{
  "num_hidden_layers": 11,
  "hidden_size": 160,
  "n_experts": 128,
  "experts_per_token": 3,
  "d_expert": 64,
  "d_shared_expert": 0,
  "hidden_act": "swiglu",
  "moe_layers": [0, 2, 4, 6, 8, 10],
  "router_score": "sigmoid",
  "normalize_top_k": true,
  "routed_scale": 1.0,
  "balance_loss": 0.00319,
  "balance_bias": false,
  "router_noise": 0.3,
  "n_groups": 8,
  "groups_per_token": 4,
  "init_std_router": 0.0182,
  "lr_router": 0.0022,
  "vocab_size": 13156,
  "norm": "rmsnorm",
  "norm_eps": 1e-05,
  "tie_word_embeddings": false,
  "optimizer": "muon_variant",
  "learning_rate": 0.0132,
  "beta1": 0.95,
  "max_grad_norm": 1.0,
  "batch_tokens": 65536,
  "max_seq_len": 256,
  "train_tokens": 410900000,
  "max_steps": 6270,
  "dataset": "wikipedia_en"
}
Below are experts of layer 6 (counted from 0) of a mixture-of-experts language model. Rows are named router (the router's row for the expert), gate (a neuron's input weights, with its number), up (a neuron's input weights, with its number) and show model dimensions 0-159. Each number is 128 + 24 x the weight over its row's rms, rounded and kept within 0 to 255.
Before each expert's rows: a language model's description of what the expert responds to. This comes from a sample of Wikipedia text that the model never trained on.

# expert 1
Description: Nationality and ethnicity adjectives. Demonym adjectives and their suffix pieces, often in biographies or tables, such as American, British, Lithuan-ian, Cub-an, Hispan-ic.
router [116 114 157 133 111 149  82 136 122 130 129 139 152 116 150 152 123 133 138 111 143 104 120  96 107 157 131 117 147  84 121 163 153 134 151 101 124 104 109 133 138  97  98 118 103 108 124 132 114 122 132 161 161 130 126 127 175  93 117 138 113 124 112 135 129 185 145 124 169  88 163 123  94 140 139 162  88 125 145  95 161 104 136 140 161 103 110 154  93 123 103 142 121 149 101 174 118 100 111 154  93 142 125 126 146 145 172 119 145  88 120 125 110 172 113 145 129  90 177 128 143 147 120 142  73 112 123 136 115 129  89 136 105 151 174 138 156 140 137  65 158 115 147 136  75 148 123 107 117  86  94 125 135 110 150 103 189 117 134 132]
gate3 [163 116 109 172 137 143 109 149 146 120 147 125 191 179 111 122 108 153 111 132 140 161 109 158 114 144 146 145 108 143  86 119  98 114 113 113 145  95 130  96 161 162 120 140  93 108 121 140 164 186 130 120 171 153 122 115 127 121  94 131 151 184 124 143 114 103 102  79 163 106 141 131 188 193  94 102  99 124 107 108 108 128 110  99  99 147 162 166 101 119 130 113 140 139  92  83 104 115 170 133 140 126 108 110 115 135 131 144 160 177 109 139 114 115 152 107 138 141 140 122 153 115 108 138  89 102 161 144 119  91 120 110 141 131 141 138 117 140 119 110 111 123 152 139 104 102 106 142 113 148 122 140  83 108 144 123 130 121 138 108]
up3 [104 171 104 148 164 115 130 135 141 134 120 165  90  88 107  83 142 133  99 128 121 143 123 173 107  91 100  74 162 124 133 136 151 100  86 143 134 135 129 102  74 166 100 119 104 124 154 147 171 140 123 171  91  89 144 167 107 147 146 143 129 114 132 146 127 121 117 152 150 150 102 110 124 105 115 128 131 160 143 123 145  83 155 130 127 157 152 134 142 130 166 113  79 130 152 149  99 130 126  95 137  96 154 164 151 118 117  87 134 144  98  95 135 154 173 158 115 143 127 121 108 128 108 129 141 130 136 101 114 173 113 117 121  76 121 104 147 139 126 163  89 144 140 153 166  89 144  83 138 146 114 129  96 147 144 130 122 142 128 153]
gate4 [117 121  73  97 108 106 106 112 172 130 155  91 184 142 124 110 133 152 130 151 122 109 122  99 106 150 101 148 113 136 109 107 142 167 113  89 154 115 119 132 116 153 156  94 109 153 158 162  86 152 139 149 148 110 150 146 147  79  94 174 151 127 100 100 127 149 127 144  85 116 135 132  97 150 175 154 119 173 171 154 113 110 147 124 117  86 106 135  91 118 113 115 103  92  99 163 125 117  97 135 146  82 130 104 144 124 135 171  90 119 158 110 139  97 149 132 139 135 127 155 140 145 125 132 128 157 111 131 174 122 130 143 119 150 101 109 139 188 118 124 128 157  99  98 141 132 172 142 107 156 132 117 117  93 122 141 139 121 114 148]
up4 [115 119 130 124 101 134 141  75 153 107 167  91 141 155 116 110 151 115 129 117 115 148 123 154 137 151 124 160 124 136 118 170 135 158 154  79  79 117  83 116  91 115 115 138  84 116 119 190 161  94 141 120 129 132 162 120 129 123 101 158 139  97 131 131 159 127  96 106  68 112 128  77 129 131 130 131 107 124 103 136 153 165  82 119 143 120 126 123 137  92 129 138 150 146 130 132 135 138 132 135 126 130 121 130 117 149 170  87 124  99 123 140 137 133 126 170 116 142 133  81 159 151 142 139 140 143 113 161 102 128 132 195 157 154 113 162 157 132 185 153 137 108 116 117 128 149 122 107 148 111  48 146 116 105 134 107 151 117 111 133]
gate5 [156 141  99 127 117 147 143 128  76 113 130 137 190 126 133 128 127 161 100 173 128 114 141  82  95 145 121  88 150 110  91 146 139 125 144  99 119 114 125 124 126  98 118 142 164 158 106 109 143 106 116 126 140 139 108 136 154 109 115 109 142 132 134  94  97 169 130  86 163  84 141 138 129 131 122 148  83 119 144 107 117 124 107 124 178 104 134 138 127 116 145 151 143 167 111 152 129 128 156 143 154 111 124  94 159 147 112 145 179 104 116 159 113 146 145 100 153  74 127 119 153 112 110 138 132 111 149 130 107 116 123 148 129 109 202 157 143  96 126 115 177 165 117 121  94  91 131 111 135 140 103  78 132  93 101 146 168 138 172 115]
up5 [178  84 101 129 134 160 117 130 139  91 157 138 145 127 120 100 112 124 129 143 116  95 127 124 150 167 135 107 150 200 146 148 123 140 140 110 150 118 148 136 154 168 135 172 175 151 154 119 129 145 131 171  95 124  96  75 134 137 148 109 172 109 126 116 146 151 132 141 146 103 132 115 136 151 111 117 120 102 107 144 115 135 120 132 125 101 117 138 125 114 115 117 113 120 188 151 142 104 103 127 149 111 121 143 148 122 158 161 131 130 166 154 101  94 131 133 145  73 139  80 109  93  95  86 175 130 153 114 100  91 111 151 109  95 119 143 128 140 107 126 113 151 104 108  78  76 128 162 143 141  74 106 136 155 110 140 134 114 114 140]
gate6 [110  94 111 139 123 146 130 144 109 115 100 128 156 111 136 134  98 143 120 146 135 104 126 124  79  79 163  99 110 133  90 112 119 132 163 112 165 173 168  88 129 124 105 126  89 157 151 101 134 164 136 155 140 121 104 139 192 104 105 150 119 115 139 147  81 145 127 154 174 110 145  70 130  87 116 124  83 148 120 163 130 157 154 102 126 127 154 165 118 144 169 160 122 133 131 139 161 104 126  95 133 121 122 167 102 154  97  90 105 128 136 137 152 141 114 128 125 111 137 136 153 126 127 137  87 166 108 149  85 124 136 152  80 102 123 151 112 139  74 119 127 135 161 129 108 147 139 109 120 127 161 155 108 147 144 130 172 107 139 126]
up6 [121 148 116 124 153 132 144 165 129 146 115 132 134 142 137 169 132 146 119 108 141 134 132 163 151 134  89 156 121 125  94 112 151 126 140 114 139 132 133 116 122 143 139 138 149 142 142 104 129  74 101 100 112  75 148 100  92 179 123 111 135 126 174 151 134 148 156 122 100 167 112 121 123 145 174 136 178 128 102 134  77 107 117 127 159  92 105 132 131 121 101 115 104 113  93 113 113 209  95 136  92 116 123 143 111  99 134 123 125 153 118 107 143 109 143 139 165 125 121 142 123 129  98 128 114 134 118 108 128 135 119 144 187 140  97 161 166 149 118 133 161 170  55  87  80  88 154 126 102 131 123 108 151 141 110 137 132 106 163 138]
gate7 [114 174 172 107 137 138  78 137 110 114 138 155 123 106 109 158  65 137 123 134 144 123 110 127 123 130  65 147 104 143 102 145 107 159 131 164 115 152 126 128 118 121  82 138  91 102 154 113 140 171 163 147 156 123 122 132 148 138 158  71  72  94 129 163 117 121 122 137 118 120 157 110  79 115 103  97 121 150 140 106 136 132 133 126 163 114 159 160 101 133 134 122 104 120 172 137 143 105  98 147 122 116 153 119  58 172 112 118 142 121 128 107 122 113 122 142 131 102  94 182 103 161 121  78 154 125 163 161 111 156 131 166 122 143 136  91 125 133 136 134 138 118 149 129 153 133 124 140 109 152 139 150 145 136 129 153 154 129 103 106]
up7 [103 134  99 106 110 154 118 122 132 126 125  92 114 159 133 146  78  74 123 124 141 135 118 152 136 109 124 145 109 130 171 148 130 101 124 124 125  95 179 153 146 170 155 139 132 118 151 122 106 142 160 137 125 161 149 125 139 117 186  93 117 101 117 134 131 144 165 110 148 186 162 166 154 125 130 157 121 138 138 161 117 101 147  98 151 105 116 113  83 120 114 105 171 141  90 146 146 122 160  81 122 101 144 136 156 136 148 149  87 137 138 121 161 116 153 153 119 137 125  79 123  78  88 136 140  84 115 150 134 143 148 146 111  91 109 130  93 123 129 111 123 139 150 157 136 105 106 138 143 156 159  94 125 119  85 112  79 113  83 128]
gate8 [121 116 147 153 100 104 108 160 129 163 120 111 171 125 153  84 137 134 154 138 127 123 105 119 106 156 129 153 129 107 103 117 150 130  92 145 153 172 129 126 110 120 140 171  88 141 104 151 107 190 153 142 162  89 146 124 108 104 103 155 128 139 114 128 131 119 128  95 120 126 101 120 128 152 120 104  94 123  98 142  82 152 148 160  75 172 140 151 101  55 149  99 141 132 146 105 130 158 147 154 118 117  87 101 134 129 141 108 143 130  71  98  63 118 133 156 144 118 163 122 129 171 130 117 130  79 130 137 123 176 125 159 116 118 130 122 131 141 152 126 143 119  93 125 140 118 147 157 103 145 127 142 107 138 144 131 157  92 146 158]
up8 [145 163 109 106  99 143 146 129 164 118 120 115 120 122 141 133 141 105 108 179 144 129 127 146 118 121 126 134 138 148 118 149 145 127 156 172 151  66 125 124 127 123  92 160 128 155 158 148 169  98 160 165 129 167 101  99 124 128 100  94 129 118 116 131 124 140 181 100 119 120  99  93 133 154 115  96  77 140 163 118 130 105  84 130 120 115 110 167 128 165 162 148 110 161 163 138  95 104 101 130  98 105 124 117 143 143  99 113 152 103 141 160 143 161 123 133 119 116  97 111 157 128 126 156 104 161 115 162  90  97 100 107 137 155 154 121 125 141 140  71 128 175  73 133 136 116 130  91 152 106 161 118 163 128 107  95 100 139 116 142]
gate9 [167  85 130 132 118 140 123 115 143 134 121 118 163 126 120  97 118 180 103 133  92 114 132 119 123 148 100 120 193 106 111 145 170 108  98 153 147 109 169 118 105 133 135 114 113 118 174 118 142 121 164 117  91 120  77 102 102  64 145 111 139 140 136 130 142 130 151 121 118 101 134 163 135 134 110 128 102 121 104 136 120  90 100 117 134 160 160 116 119 116  81 120 167 142 111 102 126 117 129 126 141 123 160  79 168 177 167 155 138 119 149 142 109 126 194 112 140 101 150 119 145 122 128 109 131 139 116  98 130 159  96 169  83 142 162 101 157 136  95 146 141 128 143 117 104 127 148 105 123 154 159 132 116 131 148 104 139 175 131  86]
up9 [133 106 115 134 107  75 136  94 118  97 159 112 151  93 138 165 176 161 116  73 164 143 171 173 107 109  91 114 179 146 112 122 116 153 116 134 133 109 126 159 151 102 144 135 112 110 117 148 130 162 118 133 114 149 123 162 110  95 146 148 128 123 150 115 111 132  99 122 121 138 139 129 145 155 164 143  85 143 156  88 140 118 125 123 120  99 108 102 106 117 118 108 158  80  84 152 178 121 116 140 117 154 148 112 129  92 133 183 135 143  88 151 107 144 140 109 109 123 130 124 146 117 121 125 162 142  99 138 116 122 116 140 181 130 116  95 145 154 124  81 118 184 128 120 145 125 133  88 133 131 114 146 188 143  98 103 142 139  96 119]
gate10 [150 125 125 114 122 132 107 119 104 149 122 108 108 120 105 101 170 167 125 136 109  91 134 140 152 118 117 124  68 100 100 124 172 116 128 127 154 127 120 141  94 138 162 145 131 127 136 138 125  63 116 124 171 149 144 156 139 127 126 130 119 164 123 125 162 121  91 125 131  67 133 120  96 136 146 132 107 110 167 112 136 140 143 146 133  91 158 163 109 146  99 150 134 150 131 150 137 117 135 106  99 119  95 114 151 138 160 100 122 124 104  69 112 111 149 122 109 127 118 114 185 121 125 110 163 156 135 130 102 145 153  85 139  99 146 137 157 119 112 132 176 116 177 146 141 135 125  90 136 102 190 101 189  80 121 131 142 116 174 110]
up10 [116  70 127 107 126 139 135 162 119 124 155 143 104 193 110 141 149 127 122 111  87 141 129 143 105 119 127 132 159 141 127 123 108  99 138 127 168 109 111 116 130 144 125 125 181  89 183  97 137 125 141 124  97 138 110  73 164 107 144 104  97 100 132 150 181 121 157 158 145 115 107 119 135 172  80 136 151 107 143 131 104 123 138 149 139 109 135 101 146 133 102 142 100 161 130 181 115 109 103 132 144  91 125 132 108 151 142 112 118 132 164 163 102 141 124 103 177 148 109 106 140 152 140 112 143 145 119 153 165 113 102 157 113 173  77  99 138 151 113 110 101 141 124 114 112 158 105 106  80 136 117 153 110 140 159 130  79 139 127 126]
gate11 [103 148 120 157 100 190 127 104 118 144 120 156 141 114  89 131 125 146 169 145 128  92 120  79 116 145 145  89 108 176 165 117 112 118 116 156 138 174 166 103 149 120 122 155 125 107 146  98  69 153 128 175 117 185 130 107 141 103 116 113 129 107 113 135 117 112 116 154 168 140 165 116 113 115 150 157  95 130 116 156 160 137 121 118 117 123 106 102 139  92 124 117 127 163 116 152 122 142 174 106 143 152 126 142 168 124 166 115 164 110 127  98 116 121 158 126 109 101 134 112 149 102 114 134  82 157 106 165 124 103 157 144 117 139 136 102 146 137  83  86 137 120 110 102 133 151 133 116 143  95 126  77 113 113 119 126 119 152 168  99]
up11 [116 126 141 114 148 120 149 172 137 139 187 152 166 121 160 113 176 182 155 129 112 112  96  63 150 158 107  92 132 147 136 131 178 111 102 184 150 132 158 136 145 130 134 156 148 112 154 101 148 126 105 144 147 123 156  74 144 129 121 125 115  79 136 102 143 121 111 157 124 123 141 126 131 126  98 142 108 125 112 150 102 106 110 108 132  89 116 122 104 119 124  91 166 108 111  97 132 119 131 129 137 135 159 130 106 146 135 109 102 128 140 138 115 105 107 109 156  97 140 108 112 110 129 125 124 125 160 117  99 102 171 112 113  92 159  84 152 132 124 124 117 110 129 107 115 172 187 138 147 133 141  78 113 139 111 104 111 116 194 146]
gate12 [180 129 133 105 115 146 107  94 119 105  93  79 156 153 108 117 107 136 148 139 120 113 127  76 121 146 159 152 128  97 144 125 129  92 142 139 108 128  82 145 111 127 137 105 150  86 126 119  40 144 120 127 154 148 115 134 131 122 136 101 135  90 173 135 141  86 124 154 122  95 122 119 140 159 168 115  99 103 119 170 101 129 112 121 140 122 149 148 108 137 140 130 197 100 123  60 120 160  98 136 106 123 122 174 122 114 138 110 136 135 136 128 129 124 129 113 183 136 153 148 126 137 127 139 140 128 135 163 103  93 145 168 151 127 166  96 150 141 135 152 149 112  82 135 126 120 172 144 106 101 107 131 149 144 149 113 152 156 138 137]
up12 [145 168 152 126 117 165 122 188  73 123 104 137 164 115 122 142 139 125 147 138  93  94 124 134 160 130 141 146 122 128 131 130  70 114 139 123 119 128 154 124  94 107 103 127 136 117 174 117 135 102 108 107 114 122 139 139 142 127 160 120 127 120 127 152 140  89 182 104 112 105 125 124  99 110  89  79 127 120 126 142 134 143 166 162 158 115  93 132 127 129 128 131 139 151 118 118 109 169 116 126 156 148 161 108 104 162 108 148 125 117 139 129 111 150 119 133 103 168 119 165 115 123 131 120 133 115 142 156 126 105 141  94 111 113 154  98  96 149 168 189 166 151 115 105 145 101 186 120 127 144 110 107  81 120 125  95 127  94 180  62]
gate13 [135 126 128 144 107 107  82 121 108 153 103 115 160 114 157 143  90 136 139 144 165  67  68  98 130 174 124 113 120  87 129 144 118 166 159 142 104 146 120 160 113 126 126 143 117  97  80 140 144  94 156 165 133 124 168 108 161  77 149 102 120 101 116 139 173 151 150 114 150  88 163 129 102  98 131 134 120 141 100  91 154 107 118 122 123  73 109 107  97 123 108 117 132 136 121 166 126 109 119 128 132 113 115 109 112 158 136 151 163  93 140 136 118 151 149 158 140 105 142 163 134 130 125 111 170 133 142 120 125 148 125  99 129  97 134 125 184  92 143 134 120 127 137 117 117  97 165 116  98 116 177 137 155 152 139 144 171 138 153 144]
up13 [135 106  97 155 120 115 141 138 158  79 126 119 122  95 138  97 135 138 107 121 126 134 152 116 132 122 105 100 107 188 181  72 124 143 131 133 135 118  75 147 151 130 120 113 149 126 122 125 135 165 131 135 128 135 101 147 146 142  86 129 125 166 163 114  70 120 116 108  83 169 138 109 122 119 170 148 146 115 119 147  92  96  99 170  76 143 144  92 103 113 147 165  99 154 161 101 161 166 129  84 150 139 146 126 169 121 120 128 105 118 129 180 163 132  94 172 122 144 140  84 116  96 117 135 133 113 137 124 120 115 123 127 140 126 135 141 144 152 152 155 100 135 135  99 128 127  93 126 135 154 148 132 112 159 176 114 146  96 105 120]
gate14 [154 136 135 153 138 106 151 105 152 127  97 129 138 108  95 143  82 160 171 157 150 137 154 145 168 163 174 112 142 137 131  98 119 135 138 118  84  93 152  95 128  97 117 148 125 183 110 148 140 150 126 156 106  73  94 118 132 141 151 115 155 115 122 110 128 154 111 124 157 146 121  93 109 151  90 144  96 110 133 110 147 118 166 148 127  95 126 110  95 147 123 108 179 145 114 103 135 125 132 132 113 143 135 125 110 115 130 147 127 111 128  71 113 132 111 134 102 141 140 118 140 123 106 106 145 139 144 136 114 167 141 134 100  96 123  97 186 121 131 127 173 115 128  72  93 122 168 166 155  91 152 118 103 166 152 114  66 134 129 149]
up14 [116 128 146 139 109 135 139 110 133 110 132 134 100 112 116 139 141 139 134 138 113 129 134 191 106 122 104 125 133 132 135  99 116 148 152 115 189 107 124 115 107 116 118 137 156 114 118  90 137 154 121  90 120 197 171 103 126 110 104 148  90 139 132 160 137 171 121 156 139  81 103  98 125  99 118 113 143 166 172 114 105  99 142  97 132 160 121 185  95 122 118 120 146 114 162 125 141 130 134 160 100 110 126 104 131 114 166 120 158 131 147  78 100 129 171 101 142 133  86 110 168 107 124 107 131 135 149  90 180  87 143 149 111 138 106 148 126 163 130 142 142 127 114 139 113  98 109 129  89 150 106 177 123 126 114 186  86 126 134 137]
gate15 [176 146 127  96 132 150 101 164 101 151 148 116 153 118 155 172 120 165 158 160 111 110  96 126 131 119 129 145  92  93 154 137 129  90 121 163 180 104 102 141 112 108 119 111 100 138 106 101 129 131 115 158 145 137 102 100 134  98 109 163 147 116 162  98 135 140 138 128 156  94 120 133 125 160 153 127 146 118 157 187 141 112 161 107 148 117 157 127 140 147 118 112 155 126  86 147 159 103  99 145 123 126 102 114 169 125 115 149 125 147 142 107 149 110  86 110 125 135 182 129 119 102 126 167  95  77 147 124  97 127 103 138 112  72 124 125 150 146 106 130 107 100 148  96  86 147 117 160 125 127 116  99 113 138 174 103 169  97 143 115]
up15 [149 129 132 109 130 115 135 122  86 159 129 184 146 124 121 121 128 116 115 105 160 137 148 152 139 113 119 112 118 163 165  90 137 162 136 123  91  94  95 149 153 123 141 168 131 130 129 112  89 126 142 157 115 136 113 156 124 148 140 138  53 119 106 154 116 114 166 128 113 154 129 118  97 115 102 182 145 159 146  95  93 104 182 129 153 129  81 108  93 161 110 163 129 158 158 122 185 134 104 120 155 112 157 116 106 156 163  72 124 151 156 134 138 162 122 115  90 130 119 116 106 162 120 127 117 106 125 115 106 129 114 158 155 159 140 138 124 110 126 108 117 120  90 158 114 104 132 111 111 141 136 131 142 151 119 117 122  67  82 116]
gate16 [111 107 180 126 124 148 104 129 112 147  93 135 142 150 139 117 146 126 173 133 117 115 105 111 144 115 111 153 133 114 125 139 112 118 119 149 115 184 125 169 126 122 118 154 143 140 111 139 178 125 122 136 124 122 120 138 142 108  91  89 120 152 116 145  86 156 143  88 116 102 123 139 121 101 135 171 125 146 159 151 136 143 126  86 136  86 138 128  77 131  82  90 169 123  74 124 126  91 142 147 150 168 134 192 142 128 133 127 158  93  89 101 102 142 155 103  94 111 176 142 123 184 135 154 118 112 124 130 117 111 146 156 113 122 114 130 152  97 159  86 152 123 157 130 135 142 123 162 141 137 119  72  99  98 132 110 134 109 167 105]
up16 [127 111 114 158 143 129 105 179 106 132  91 125  93 104 113 126 146 114 123 140 129 136 122 161 143  96 125 147 110 100  66 140 121 129 110 164 122 104 136 164 140 139 108 133 108 143 107 119 131 108 116 128 154 118 137 133 101 130 108 109 137 182 140  94 115 148 190 122 115  98 168 154 122 126 153 123 139 145 155 111 149  88 138 168 140 145 127 170 115 133  76 133 147 130 124 165 145  64  69 103  89 138 132 133 177 155 129 125 136  68 160 112 129 114 132 106 149 151  89 126 120 148 134 162  91 124 104  97 148 125 109  98 120 123 156 124 117 153 164  81 146 137 161 132 151 102 149 143 146  80 122 145 113 162 133 133 109 154 141 128]
gate17 [116 124 122 135 108 121 101 178 144 162 117 122 135 127 115 168 114 138 138 156 127 123 132 149 123 102 149 133 136 131  84  92 140 136 172 146 108 114 105 108 150 160 126 135 100 137 152 151 154  84 157 159 128  87 121 135 113 180 141 148 154 149 145 153 114 101 116 149 122 134 126  87 133 180 108 137 106 108 175 102 119 115 145 135 132 108  96 141  70 146 112 142 149 107 102 132 134 111 112 198 135 148 103 107 123 121 107 138 156 152 109 133 149 169  75 128 109 103 113 124 133 136 171 132  82 134 175 123 115 126 130 108 109 181 129 141 139 138  88  92 139 117  99 153  92 145  88 137  98  91 118 129 124 121 174 135 138 137 108  80]
up17 [ 94 201 101 101 115 127 140 160 110 144 128 121  86 142 102 117 105 117 104  96 141 122 146 119 122 127 100  97 160 121 123 115 108 152 169 114 122 107 125 123 108 134 160 125 145 128 124 111 125 124  86 120 111 147 145 168 165 128 158 158  99 157 115 149 101 164 113 147 158 124 111  91 168 127 125  90 123 141 116 124 111 158 137  98  98 143  86 122 133 103 101 121 136 158 176  77 136 108 132 132 111 154 110 122 143 142  99 120 131 145 158 117 137 131 143 148 152 147 142 122 104 127 126 146 144 156 119 143 143 118 130 130 106 108 141 124 174 106  68 148 109 133 132 126 185 105 139 175 123 125 124 126 149 176  71 140 103  72 143 190]
gate18 [117 113 107 137 114 133 123 123 123 127 137 148 170 145 135 121  90 159  90 156 143 133 114 162 131 126 131 104 137 121 178 147 111  72 139 128 145 138 101 136 147 173 113 149 139  75 102 157 135 121 112 164 138 196  75 161 143  97 100 175 125 100 126 106 134 153 107 132 150 127 108 184  98 147 153 137 103 145 116  69 120 121 147 142 126 123 104 155 137  92 121 161 131 137 106 117  95 151 115 123 158 129 147 109 123 130 102 147 120 116 135 105 148 125 151  85  92 135  61 110 172  93 119 125 116 134 134 120 123 141 104 137 116 188 150 109 141 130 138 100 133 129 177 124 142 134 148 128  70  78 140 122 131 132 131 142 129 140 125 126]
up18 [106 135 142 106 108 120  88 111 158 117 139 123 150 153 152 142 101 132 191 128  93 162 114 104 101 175 180  87  78 135 100 121 140 157 144  86 140 116 145 122 144 108  81 114 167 110 127  67 129  92 109 157 106 114 156 147 120 132 134 130 160 137 127 137 179 115 135 169 142 104 150 107 142 132 127 159 102 119 138 126 141 130 131 115 156 118 114 127 124 123 132 134 149 134 132  94  68 121 143 141 122 150 108 170 144 112 122 110 133 112 141 101  95 111 133 128 127 176 177  99  89 111 159 135 108 132  90 135 161 107 109 122 130 108  93 113 120 165 139 119 121 137 104 136 146 124 102 165  88 132 111 123 153 141 154 164 170 107 170 135]
gate19 [123 136 148 132 144 122 116 182  98 181 120 150 137 146 119 157  85 141 113 129 129 125  96  88 148 146 127 159 133 121 142 136 152 111 135 103 152 115 106 132 165 167  84 125 132  93 112 145  85 114 121 182 115 120 173 114 115 110 109 107 170 122 122 176 116 123 118 131 123 108 128 119 134 142 178 108  72 137 146 112  81 115  88 113 155 124  94 108 122 143 111 167 116 123 154 160 132 124 149 129 117 193 135 131 135 164 135 158 104 140 120 103 109 154 150 127 149 117 110 143 119 141 143 106 142 127 138 127 147 108 150  73 120 168 123  60 100 136 128 133 111 115 155 115 146  96 122 137 119 136 120  78 111 171 145 136 103 105 164  95]
up19 [116 109 119 115 139 139 144 111 111 171 153 136 101 126 158 107 127 177 127 150 121 154  96 120 133  70 150 129  91 180 112 103  97 148 163 135 135 119 147 133 147 139 129 143 106 179 130 117  83 128 110 149  95  86 142 146 129 142 151 171 128 145 101 146 149 131 129 141 122 125 115 104 124 120 168  82  72 149 151 122  75 177 156  56 126 131 116  82 131  71 143 123 133 158 116 139 110 158 154 127 122 106 142  98 150  98 126 148 130 128 123 146  97 123 138 159 145 132 101 117  95  92 134 155 161 119 109 131 135 128 116 124 141 122 100 130 107 126 138 144 146 156  94 156 155 150 120 106 128 162 105 115 154 121  89 107 115 161 157 145]
gate20 [128 161 154  91 110 147 125 153 122 119 154 160 112 118 133 122 176 145 171 168 133 104 117 102 115 142 109 127  88  99  96 152 180 158 103 133  92 138 143 134 149 137 117 138 141 169 132 110 109 142 108 142 128  81 115 118 132 129 113 114  95  90  92 155 125  80 160 115 155 107 156 114 134 141 144 100 126 155 113 119 143 118  95  92 101  88 100 159 113 126 184 131 112 144  76 127 125 154 155 118 140 150 106 101 121 170 121 126 116 124 136 133 181 123 144 140 115  96 169 114 130  91 125 139 156 125 117 139 105 143 135 154 128 125 172 123 171 111 167  92 121 106 144 138  89 130 138 114 147 116 118 107 129 120 151  79 177 120 168 100]
up20 [129  81 117 109 105 130 101 156 154 154 139 131 154 119 130  95 131 139 142 194 143 137 148 148 130 141  89 145 158 119 157 144 155 143 135 113  99 111 153 118 123  93  90 143  74 147 142 178 131 104  94 138 150 152 121 162 143 109 135 114  89 159 150 107 114 115 162 101 141 128 130 107 106 187 105 104 121 126 135  74 121 167 104 123 127 136 128  89 163 169 162 159 118 123 142 136 139 104 139 145 131 107 115 115 158 144 131 138 106  84 129 154 115 147  85 131 118 165 106  81 127 134 133 118  84 158 129 114 119 142 137 188  90 139 118 121 101 124 171 126 117 121 140  88 149 161 129  97 159 128 101 124  92 129 135  84 129 128 110 135]
gate21 [135 112 153 107 155 128 165 120 107 140 105 135 163 128 134 118 122 126 164 103 132 113 108 130 119 135  89 125 156  99 114 144  96 140 115 132  67 121 113 142 143 144 125  93 123 143 155  98 131 109 122 160 167 136 106 141 180  98 142  94 136 128 111  75 154 116  94  96 171  84 160 112 125 136 124 182 131 118 145 115 106 105 121  88 153 132 109  99 140  89 108 143 117 143 163 112 137 126 148 128 132 124 121 115 112 105 159 145 117  80 101 176 109 109 153 134 157 115  86 184 145 107 130 116 121 179  91 136 121 123 134 120 132 124 133 132 161 138 145 110 135 182 147  54 122 158 144 135 153 106 124 152 166 148 159 128 108 131 147 156]
up21 [118 142 157 153 130 136 106 112 120 154 151 141 102 142 124 166 126 133  85 150 119 123 118 121 146 113 140 170 112 110 122 123 125 134 103 135 202 143 153 175 125 129 160 111 150 128 157 149 153 126 131  95 131 143 119 103 122 100 160 132 158 137 118 148 119 111 153 191 113 138 114 138 159 133 133  82 149 111 140 149 149 130 114 153 134 127 169  82 120 111 129 136 141 131 150 161  93  83 164 144 131 125 101 171 173 101 119 124 131 110 120  80 127  96 146 120 117 144 137  49 102  90 113 115 127 128 148 142 117 127 147 115 124  98  94 100 120 137  89 143  92  89 144 156  83 136 133 137 156  94 176 107  89 105 101 114 111 147 123 117]
gate22 [172 154 117 129 136 130 154 151 144 138 128  97 132 111  88 138  77 149 129 118 106 118 128  97 134 142 148 143 144 124 118 147 122 105  99  68 149 121 100  75 131 161 178 168 112 104 125 109  95 144 100 113 119 118 134  97 144 126  66 125 180 146  97 139 151 118 134 147 107  85 129 148 141 112 124  75 179 138 144 146  98 154 132 126 134 102 160 135 166 101 132 190 158 125 133 156 106 125 120 157 173 141 133 140 120 129 102 182 117 113  85 104 158 118 136 125 116 133 139 148 149 123 127 115 138 140 112 131 113 141  96 168 115 121 152 113  95 142 118 135 135  99 168  93 106 125 147  96 110 129 105 146 158 100 113 105 144 130 166 150]
up22 [119 134 156 125 176 136 118 178 147 138 178 154 104 143 117 155  67 135  93 195 145 112 142 134 119 116 127 139 148  99  92 118 149 136 125 120 104 152 149 157 114 123 123 150 127 103 116 104 102 109 136 109 171 120 147 134 109 136 148 124 145 112 119 146 111 103 123 103 163 136 148 147 115  92 122 119 149 105 111 138 115 165 138 110 101 140 141 122 131 174 135  78 162 130  92 125  92 143 104 122 126  72 113  97 158 108 119  90 128 188 107 159 113 126 167 150  91 120 108 114 168 163 143 126 118 117 110 152 121 142 142 114 148 137 119 101 108 155 103 109 133 141 119 103 115 169 158 113 121 145 105  97 118 177 127 126 136 170  85  86]
gate23 [146 141  97 134 123 143 105 155 111 140 111  77 117 146 152 129 145 140 154 146 172 114 126 113 108 143 134 130 127 141 122  98 196 145 164 164 122 153 153 132 120 159 149 130 107  84 135 143  91 117 117 123 109 121 154 128 139  88 147 159 155  96 103 117 137 165 107 132  83 123 124 125 107 133 140 154 116 152 130 113 133 131 178 114 127 128 129 113  93 149  89  83 148 119  87 149 160 104 117 116 180 124 157 144 151 104 100 122 107 112 104 155 143 117  85  89 123 120 169 131 117 128 101 129 132 141  61 157 152 170 119 167 135 150 124 105 129 145 118 104 159  89 122 101 140 137 112 166 164 132 127 131 149  92  85  79 132 123 148  99]
up23 [142 143 103 107 141 123 147 125 141 143 190 136 123  93 129 117 166 141  88  97 113 135 152  87 152 115 148 110 116 139 128 142 146 101 122 141 106 146 114 110 111 146 132 148 163 160 137  84 116  86  94 114 150 113  79 144 163 164  95 137 122  96 158 132  97 102 124 100 123 153  89 112 137 125 148 127 135 117 114 150 131 143 131 134  94 122  92 132 134 115 130 123 116 118 135 125  92 172  99  99 148 149  69 166 116 146 150 157 108 105 103 137 161  96 147 134 163 152 138  95 154 107 162 134 130 112 174 159  99 147 145 118 129 123 110  87 186 108 125 166  71 140 131 124 119 125 139 164 155 124 118 154 158 145 140 163  90 142  90 122]